Weights of a small mixture-of-experts language model, trained from scratch on English Wikipedia: 29.9M parameters, a sigmoid router.
Below are experts of layer 5 (counted from 0) of a mixture-of-experts language model. Rows are named router (the router's row for the expert), gate (a neuron's input weights, with its number), up (a neuron's input weights, with its number) and show model dimensions 0-127. Each number is 128 + 32 x the weight over its row's rms, rounded and kept within 0 to 255.
After each expert's rows: a language model's description of what the expert responds to. This comes from a sample of Wikipedia text that the model never trained on.

# expert 47
router [113 130 105  90 109 109 150 183 198 146 209 130 159 135  84  60 115 115 182 133 160 135  98 143  93 185  84 144  95 100 126 103  96 189  81  76 129 186 142 146 147 142 147 114  83 170  92 123 107  73 134 103 161 109 160 138 140 203  95 129  94 155 145 139 154 111 155 139  66 116 124  97  85 137 135 113 111  61 129 150 137 119 124 121 168 157 159  89 163 118  89 133  95 127  88 156  87 191 145 150  78 158 119 146 161  87 123 115 162 135 103 111 115 122 140 112 162 118  93 107 155 115 153 166  63 138  99  80]
gate0 [125 145  57  63 161 147 187 131 118  90 169 124 146  89 104 124 101  97  75 161 142 128 102 143 113 152  48 120  96  83 127 105 154 125 120 133 156 144  80 141 149 125 155  79  95 148 127  86 168  87 113 125  86 131 186 152 202 164 128 130 129 140  81 100 106 121 146 125 145 114 164 151 173 148 151  94  80 115 120 178 118  85 130  65 191  95 120 158 162 188 119 151 118 134  78 145 118 132 199 107 152 144  79 134 104 135 113 150 107 170  91 124  89 130 208 111 165 145  88 166 143 159  94 114  92 118 138 115]
up0 [ 97 118 152 123 165 107 153 109  86  98 126 197 108 161 127 195 165 146 139 117 111 122  97  85 139 109 158 122 193 116 152 144 131 118 138 117  81 142 142  97 126 119 100 115 159 109 169 147 135 109 147 104 134 162  77 135  81 112 163 177 128 202 127 163 179 114 146 153  86 122 125 129 166 111 112 134 143 110 134 116  86 155 134 143 105 133  73 166 100  68  53 116 128  87 171 104 140  52  73 111 125  86 204 174 166 140 133 103 205 111 187 121 148 112  56 132 125 122 176 107 113 121 185 141 152 141 153 141]
It responds to: Inner name syllables. Middle pieces of capitalized names and titles after one initial letter, like end, ost, all, amer: Tenda, Costa, Cameron, treaty.

# expert 38
router [ 89 110 108  92 143 158 137 178 128 103 193 116 124  90 113  92 148 125 151 124 151 113 145 145  86 174 111 145 107  85 123 146 122 175 123  61  90 152 114 126 121  92 133  61  78 158  66 124 160 122 179  73 169 113 150 144 150 124 101 103 131 129 128 132  92 116 145 139  44 127  95  68  87 165 139 132 120 110 183 150 106 193 167 156 119 172 142 110 206  85 113 133 131 132  96 142 142 186 135 156  97  88 130 156 185 150 138 125 154 158 129 152 108 151  84  96 203 120  78 152 144 117 104 137 121 138 200 105]
gate0 [103 113 151 121 155 105 120  80 129 138 164 139 134 119 110 130 150 131 135 155 153 129 121 205  63 147  90 107 106 150 122 165 181 151  80 145 138 121 153  93 140 128  34  94 133 211  93 131  90 155 107  94 124 123 102 207 131 102 121  89  92  45 167 158 137 115  85 142 188 170 167  93 151  80 154 131 150 179 101 152 141 117  63  83 160  98 182 172 123 154 144 114 166 136 165 119 111  83  92 117 105 155 127 156 138 108 135 131 113 138 127 119 152  97 134 130  94  76 141  76 116 190 123 144 137 171 152 111]
up0 [114 149 146 133 112 117 136 101  65 131  62 122 100 109 126 110 170 128 133 141 152 135 167 201 127 160 104  87  94 199 155 147 104 120 102 140  82 106 114 135 116  98  53 117 188  98 126 142 121 129 102 121 133 135  73  67 130 152 103  87  94 113 157 113 164 144 152 143 128 107  86 134 119 127 143 163 106 113 175 119 122 149  37  98 115 164 127 130 144 181 127  76 111 136 171 113 117 116 101 128 102 175 189 175 135 169  61 133 124 175 135 107 151  76 109  33 141 118 129 144  97 196 123 174 164 141 155 113]
It responds to: Place name pieces. Pieces of city, town and region names, such as town, ampton, New York, City, Boston, plus some surname endings.

# expert 19
router [ 99 153  81  48 117 134 171 163 139 117 162 103 116 113 105 143 180 132 160 122 169 132 163 143 114 166  82 159  96 129 109  71 132 162 111  84 109 122 100 116 179 107 134  93  85 141 101 147 160  59 182 133 137 109 119 100  69 149 137 165  97 128 135 168 130  89 127  98  98 141  78 106  72 123  98 141 139 108 176 142 122 156 111 138 162 160 133 142 156 109 131 142 109 109  81 104  48 154 121 107  81 204 146 112 181  95 126 114 150 143 153 152  49 101  85  70 121  99  79 127 175 126 121 126  84  76 164 120]
gate5 [139 167  98 163 153 103 135 142 115 133 125 134 123 112 121 221 125 120 134 187 138 138 156 157 153 144 147 122  58 217 160 125 114 113 121 132 152 144  90 110 117 149  80 120  93  62 129 139 126 138 130 111 115 118 153 128 106 129 127 137  59 120 191 106 139 118 151 132 150 146  75 106 140  90 124  88 131  44 149 124 147 173 111 152 117 192  89 123 205 117 162 136 150 159 155 119  42 171  73 158 121 172 103 140 137 114  81 164 120 136  73 121 141 117 107 179 127 201 104 119  86 100 143 141 144 138  78  92]
up5 [109 106 139 149 122 125 135 154 108  96 142 154  55 130 118  81 132  89 107 153 126  91 117 103 178 226 136  79 108 191 179 192 108 143  95 169  85 151 116 127  84 115 142 111 121  94 119 158 102  97 114 135 153  93  99  67  86 166 117 106 120 139  99 188 123 145 130  69 166 135 140 150 143 169  97 202 131 125 143  95 102 127 131 143 135  93 137 144 183 122  96 132  98 133  93 120 163 111 116  96 103 117 143 172 198  56 113 143  94 142 136 171 103 172 147 180 160 103 117 107 127 126 113 136  85  73 195 131]
It responds to: Latin taxonomic endings. Word pieces inside Latin scientific names of species and genera, such as -idae, -ensis, -ola, -ennis, plus some technical word pieces.

# expert 43
router [ 80 155 104  76  95 194 106 156 132  75 138  61 122 147  72  91 140 155 117 132  92 125 120 185  77 175 104 153  95  68  52 132 127 159 125  87 108 118 147 145  74 124 117  79 127 157 105  89  97 128 173 115 146  83 197 105 105 141 108 171 125 116 126 157 123  84 106 116 119 135 114 110 114 138 122 114 128  73 138 139 107 138 123 118 123 163 104  73 129  98  79 167  69 139 102 142 107 147 179 163 113 167 134 122 214  99 130  92 150  92 131 181  71 151 136  82 134 119 111 102 127 110 155 125 112  69 176 118]
gate0 [110 158 119 154  67 144 132  64 155  92 135  61  65 115  40  61 164 156  86 106 120 141 182 109 121 159 103 137 199 153 106 154 131 137 159 101 129 107 200  85 121 150 118 149 132 122 138 174 137 122  98 125 154  79 150  67 158 141 173 195 138 145 130 101  81 134 145 106  99 170 180 122 123 143  93 117 146 169 117  84  94  40  95 146 171 150  63  92 146 130 146 121 124 131 115 140 126 157  97 110 156 123 161 120 141 149 126 143 142 111 103  83 138 126 160 111  90 112 124  91  82 110 151 149 138 105 120  81]
up0 [159 124 160 126 144 130  85  84 138  93 116 129 170  97 167 144 153 126 145 164 100 147 105 143 113 149 138 108 123 118 113  80  34  77 157 120 127 191 129  75 118 112 132 108 186  89 164 143 122  95 103 181 117 155 117 113 148 162 105 102  75 121  85 172 143 129 129 185 167  85 105 168 144  90 157 145 143 138 151 115 106  88 147  41 101 125 167 148  63 107 130 123 150 133 103 106 133 105 162 120 121 128  89 200 161 160 157 118 145 162 124 128  89  88  99  72 135 126 117 153 164 125  79  82  74 124 113 216]
It responds to: Institutional adjectives. Adjectives and suffixes in organization or field names, such as Econom|ic, Technological, National, Art, political, Catholic, Research.

# expert 0
router [133 116 120 132 162 133 120 133 139  95 138  85  68  65 112 123 127 119 168 150 133 178 116 109 114 175  58 110  97 111 108 125  50 173 112  55 158 138 130 125 149 154 167 122  95 193 125 147 112 111 125  84 136 148 153 137 134 155 110 166 159 102 118 147 131  97 161 127  87  92 119  92  44 168  86 109 120 110 163 110 101 184 130 119 125 173 156 122 157  85  74 138 161 171  97 122  40 117 130 162  82 137 160 120 128 130 199 125 160 131 114  99  92 173 133  81 144 149 116  68 142 194 108 174 127 113 149 110]
gate0 [156  86 136 111  90 118 155 118 125 112  81 112 104 166 140 161 116  96 102 109 104  52 136 173 157 175  97  70 170  95 155 176 150 179 131 128  89 167  85 132 142 136 104  79 122 146 115 166 156 132  62 116 134 100  95  73 133 151  69 126 142 156 120 153 157 122 158 113  89 174 106 134 157 148  68 154 155 154  97 100  98 117  90 193 116 101 127 118 162 155 132 182  18 156 132  90 166 159  93  89  97 158 118 134 157 137  89 182 134 162 135 158 164 142 127 105 169 130 115 114  97  96  76 148 108 100 133 135]
up0 [144 109  71 122  71 181 148  81  53 158 159 119  91  83  79 161  59 144 148 126  62 151 162  81 151 102 146 163 170 169 110 110 144  65 164 150 141 134 145 175 119 181 116 122 126 124 168 111 116  86 128 147 107 157  61 167  77 143 107 111 133 139 114  85  96 125 166  98  98 170  94 148 132 124 105 131 155 158 121 146 139 105 121 172 158 122  90 100 137 113 130 109 116 134  61 157 129 116 136 108 137 142 141  90  33 144 110 179 169 152 165 113 121 116 208 138 113 168 100 139 148 141 122 176  98 107 132 135]
It responds to: W/H/Gr word starts. Opening pieces of words starting with W, H, Gr, Br, bl, sw, often after line breaks or quotes, e.g. W|aiting, Gr|ay, h|air.

# expert 36
router [113 116 109 109 117 123 139 154 157 137 177  63 110 111  57  97 182 141 197 150 148 116 106 123 100 149  89  96 102 146 119 106 145 198  97 103  86 113 111 109 145 116 122  86  94 104 114  88 154 143 170 138 171  61 171 119 129 145  64 139 137  98 115 181 121 109 103 146 151  92  84 143  67 173 137  90 173  90 155 163 158 190 123 171 123 164 136 151 133 115  86 134 128 183  98  93  68 122 121 154 102 158 180 180 162  64 179  96 160 102 138 143  93 115 121 120 164 121  97  96 167 118 127 162 148  95 130 114]
gate0 [141 112 150 145 122 156 135 171 117 108 174 102  52 180  93  93 120 146 175  85 140  61 135 109 138 119 104  97  86 151 111 120 119 106 124 147 126 126 134  52 181  98 138 134  82 109 172  50  74 117 156 212 187 108 167 150 117 167 108 181 145 109 111 119 104  69  86 189 140 120 162  75  89 125 117 123 103 107 163 135 153 127 123 101 122 192 144 134 139 121 111 103 134 113 115 109 134 182 105 131 152 121 160 133  82  93 125  97 153 148 117 131 163 149 144 131 222 108 142 150 119  93 124 128 118 193 138 167]
up0 [145 130 160 138 137 124 139 143 176 159 101 168 146 126 148 161 163  90  69 169 117 184 105 146  86 147 166 165 141 173 165 143 169 103 110 126  90 119  65 140  92 165 141 191 102 137 130 151  87  84 137 123 106  78 122 144  82  31 186 123 137 178 124 130 123  94 135 103  88 118 207 152 126 108 131 167  78 112 123 123  88 131 119  90 129 110 128 133 159  87 159 181 166  82 142 158 143 102 185  80 102 117  99 131  88 192 107 121 165 179 127 141 122 128 105 162 168 162 150 139 153 194 151 109  99 145 115 119]
It responds to: Nationality adjectives. Nationality and demonym words in short biographies and lists, such as English cricketer, Spanish singer, Belg|ian, plus ch|airman and church.

# expert 18
router [151 179 118 142 107  82 133 142 128 100 165  70 102  85  82 103 188 148 173 120 101 183 149 161  90 115  88 119 120 113  44  99 120 149 113 101 121  88  84 122 137 114 160 101  70 136  83 101 158 116 157  51 146 107 110 128 102 144 120 138 135 129  95 124 111  81 159 183 119  57 129  75  94 105  92  77 131 100 109 146 131 150 128 108 141 136 142 142 209  90  80 111  95 114 155 125  78 170 141 118 111 143 123 126 103  71 144 102 128  45  87 111 100 111  92  98 137 134 145 160 207 135 135 155 131 125 111 118]
gate0 [ 92  74 119 114  64 202 140 136  58 122 172 155 103 118 111 128 127 121 126 127  71  78 176 130 153 123  64 113 139 131 133  84 135 135  88 177 115  41  68 149 114  99 153  99 121 122  95 123 114  78 125 148 115  78 161 133 164 169 100 145 112 118 207 155 126  79  84 165 147 148 164 143  70 143 124 105 133 118  94 150 174 139 169  87 124 120 151  98 120 102 132 147 139 119 139  68  97 154 135 174 158 152 134 145  91  97  90 100 102 163 117  67  85 128 108 101 160 110 127 168  94 180 155 137 151 127 170 145]
up0 [150 135  95 131 146 102 110 118 144  80 172  95 172 107  71  92 113 155 120  79 144 109  49 141 116 129 131  79 102 133 196 174 160 174  10  81  95  61  77  96 138 155 164 154 150 123 146 146 168 113  93 119  87  98 119 147  99  86 128 155 151 147 128  86 114 133 116 128 114  84 140 116 162 112 127 127 110 143 159 125 162 110  86  96 131 133 189 157 126 164 133  96 147 114 117  86 140 147 123 124 119  63 128  90 144  94 155 153 115 113 125 103 105 135 128 136  94 170 119 163 131 152 115 157 191 171 177  49]
It responds to: T/St/Sh word starts. Opening pieces of words starting with t, st, sh, th, sc, often after "the" or "a", e.g. st|reak, t|ale, T|raps.

# expert 63
router [132 145  81 122 137 136 140 149 193  84 172  82 100  58 108 110 137 133 162 168 164 163 116  92 101 151  81 128  95  69 120 127 121 159 115 107  72 166 138  86 112 157 111  57  95 143  57 108 117  70 150 110 172 122 142 124 142 192  75 179 127 104 165 148 116  86 178 146  84 123 143 110 115 151 125  75 105  86 111 113 113 166 117 106 128 145 141 110 163  82 102 124  77 127 165 129  91 201 139 152 100 143 146 158 217 112 100 118 159 106 111 117 100 135 102 137 175 119  82 116 166 181 137 135 129 138 155 130]
gate0 [129 150 133 152 140  86 136 154 164 108  50 140 108 156 117 167 195 103 142 106 113 162  82 142 127 176 150 120 103 141 115 155 168 132 118  95 117 154 173 114 104 118 138 124 106  28 122  92 105  85  91 123 131 122 173 173 159 111 125 126 152 110  91 110 165 132 125 104  66 149 142 144 102 117  87 113 120  90 112  76  69 130 124 144 109 138 145 119 137  93 120 153 179 128 151  19  84 204 122 104 175 137 121 132 107 160 110 132 165 155 115  74 169 147  76 123 174 190 140 142 103 148 125 197 134 166 149 110]
up0 [108  98 122 145 103 129 153 110 147 173 125 156  90 175 152 145 132 128 154 135 114 151 187  78  91  39 149 144 130 113 114  81 109 161 176 131 128 122 146 209 106 115 134 111 142 218 100 154 144 131 173  92 129 153  95 103 128  89 122  67 123 106 177 152  84 149 150  87 148  57 123 128 163 156 129 124 146 141  98 151 140 117 171 122  59 137 157 134  80 121 139  82 149 170 128 144 149  96 113 159 160 144 128  95 122 134  99  92 151  88 119 134 125  82 122 132  17  97 102  87 111 121 139  92  82  88 165 160]
It responds to: Personal name pieces. First names and surname fragments of people, often in lists or tables: Jeff, Jack, Fred, Brad-shaw, Mill-er, Thom-pson.